Experts of a small language model.
Experts: 64 experts in each of 8 layers, 4 picks a token, a softmax router.
Below are experts of layer 5 (counted from 0) of a mixture-of-experts language model. Rows are named router (the router's row for the expert) and show model dimensions 0-127. Each number is 500 + 50 x the weight over its row's rms, rounded and kept within 0 to 999. Numbers have three digits each.
After each expert's rows: "raises" lists some tokens whose logits its average output raises strongly, later layers aside. This comes from a sample of Wikipedia text that the model never trained on.

# expert 40
router:495599490478519597477558561553556488575512581500569566451502408513549540484440459479431544552483551556492538557500507558515564536495533597478552454475441537495536551481473458474448479475597557505505486540571599471501510548447516427493574534497453545502515430619514590476388494543484507470538577524523450433518391562511457567500439409484519531468435511461450485528428478543466516595577
raises: "oints", "ends", "outh"

# expert 3
router:489545469437561510459540591512502448487593449433541492554523451552539535520480436395462542550452523514568489515450502500481556596465561535551484402483460547456583546537503482550481473486565602504544490461583519479413507548440503500464598503586480557582556453561558487457431450523461552480588514598557509434548381549567484529571466497557573530519497535485552474422507451557496541548527
raises: "elling", "iting", "-up"

# expert 62
router:529538514538504498510546504575487458508558492501522548402559431488566484510461435494449591570464497449534491535457484498436503509431552532559582435574401496501519557429504484527470559454540537472574407544595523378398563616507476441468563484508452568495527468567514471480518467535514580499530520514430409474510409513549461569542509426465508618491438544459547428494491412467495563487508
raises: "sex", "get", "awa", "apanese", "oe"

# expert 29
router:472475592458620551506539487496488372562545531482540464398464487590523497517448431502442561532473500537528504527414448532427507491429496545495559459571424575502511568508401517533436474441515569574564493550573489434461514604468588462428569516605500543519497478553524533499516512512481520435536575536529495424510438535513494516506433482522536542438475597459522385543518507509437552501553
raises: "head", "ism,", "view", "awa", "ham", "wide"

# expert 31
router:511537570547527520512550522524510461554561616525547624445513473511612526531434432433446562543476564467595516548503538541469543580460510563548540460503456524471510523580534477430452456474564538543518420521583482501450593576505512476473523528577491583486486489571526494395479432499423590451603600511496478484502405587571463535476483507508559492529462472470491448487537432507474541547552
raises: "face", "town", "ful"

# expert 6
router:521457457483563561492523524461566478549572530409514529484544485574526540541444489457486513485471465565497483524446480469461553526435500566554548371542429517540479572504508475430464477478514567531530445556527551456466529565459519508512496510564439613496514460617552552424435473446439570464588555627573502434526427567508494541514470415504552610519479503438454408419484416495472519529529
raises: "wards", "sex", "pan", "apanese", "shire"

# expert 26
router:515476479512532540427534592514529409593547467490542581472474446533556521518460413507409499520437561506475468528406514493436560527480488485557571503568415558550495518577484432437444445428536583518514491563551548483468560609476517418470523471581459537503561361537529599507471498476452606469500516554535551451523426580551467546527504490504601555483498501476515440474478435522468563513521
raises: " example,", "una", "ership"

# expert 11
router:475516523546582529515514497486533452609533517466563543464524454539463527510461444457415539502435552525565483517422494555514545550459479525557557437589440561494470547546512480473490471506521595565614459525572497437377554579451489485461514492576530578438444476586552497457464448463378572456556503542563465463505386567487465505504424434511569578512490576466479454500541444479427529516514
raises: "shire", "view", "ley,", "sex"

# expert 49
router:483511436495534551493496587588479429563553542461563532418567469554614498518446402443479513541492492527522532526454548498479572568492482524508538455588379482551510498535490508430458500503508517519545419519575477485469565590470541468448557461612478556474492472581601463477488423434470583518605512532505511472484422581513525537564454426494546593499479610443509448483438497501475545477547
raises: "side", " charact", "bury", "apanese", " role"

# expert 5
router:468507444494530592484544595534546524553547546461526526438555420499540558554430425467453526484465564533499475535438502529431500546497589574476564387511408538550510551500526484504451418488556539467525539547586532477481552526475498402482541510564475545498530449572527570450425467540478577473512587587552471413466380540518441558553421400532559526498439537477466508446497499551474509546567
raises: "una", "apanese", "anth"

# expert 57
router:456561528508524615428534536538550500511645493495536580524528516528512591475456433482455596515471561444518496542491517492445561548412526528563565477534454541539534513521464490448514408456530561564556489567526472444500506551418534456452542551554485500504498364508529548455494470532473545456481517474530464462560370554562487567571485492494533512470437609503551410451389483515445506561555
raises: "oe", "-up", "itude", "way", "ball"

# expert 35
router:533507479546542586459535570535525468531570534394547510522478461540475567540486426440468504554495524535516482486462516485452602513501571584579533407533467522535503569493444437478418447535529584487538439582573486400428514535477605448510505509513484550510537440674546578457470493513450548483571555581571452452488477524536440531547443516517510534492466538479532498472455413595467564523526
raises: "==See", "==D", "===M", "==S", "Scientific", "General"

# expert 41
router:546543488513544491431544490584564455516514487422525501466525448538496526520490441463512528531458509546569441611457463507504555438517518543489526431513450512488540515490534482512460459445556558518544452504547563384503560515462530465438606567576458483533545395513562556432398467589459581506549552494501431399598463608575450536533434435478566529437429547511493470527472419554423527524519
raises: "icial", "bon", "view"

# expert 15
router:490551503533611513477558538549528416524535556492555487451478390544577509479475392404510549610498524459545472544433426509464521536452493573517551462514407532479586632503527462468488445470536556504568456471492525470457497559454522488515523487577440495544538406534493516443475421571499527447559490512541512460510420555604508555597492492562460553449426485452537437466425531583484543487523
raises: "ility", "ication", "ila", "oid", "ership", "ilities"

# expert 43
router:489568536551544594536472566596556411579515528519539518414529480552568485481449410457441479463453576538522485495444495532429553552444567532467497436510442527488515529463499524460499454467569575520557454585532556513498557516456526433500554505480464554529537462584522573447438456506445504445508562582567462414491454537531444550533391431466570520460485535471515483440434454598528497629547
raises: "hib", "apanese", "ful"

# expert 42
router:491598564533598517460516500578498469471578539493598491524504458521608550518470381460497529542471558449557583579445487582449523565462577585514581503590426544499521539553469483520490482457563564533550447540550550484466550517439553487483538494528453495532506421515524515470450413530524496460580548560465532446532403538585529522555465488513472592418491530463559454527409471558432509451505
raises: "oid", "ity.", "ful", "outh", "ity:", "oor"

# expert 47
router:500540551506582520459569519531498472531577515461597515477502397538495524500500457498494506543491573556509490576429475493431480466434549582594512468499421574447511610460466412561460440463551564476554478534541546480477523560480548390491543470520516513502522471550513592411465495526401504399536534502505391437498404569546505522482445462539523582444495535490541442509454417546427556590509
raises: "anded", "ends", "tained", "view"

# expert 56
router:485531548515474439484541474523471491551513552489553520484531455568633504472466459493469574570483563536610489544463495492503590538423528538540595443598392561507576569526490434544469483452502612547557386521546499426436548567436537494457513551565447592523522456514568559477496465516514564508541552530474436541521413477529494547541488540550530620440454551462509469471498457553503557497549
raises: "ism,", "istic", "ity,", "ism", "ity.", "ited"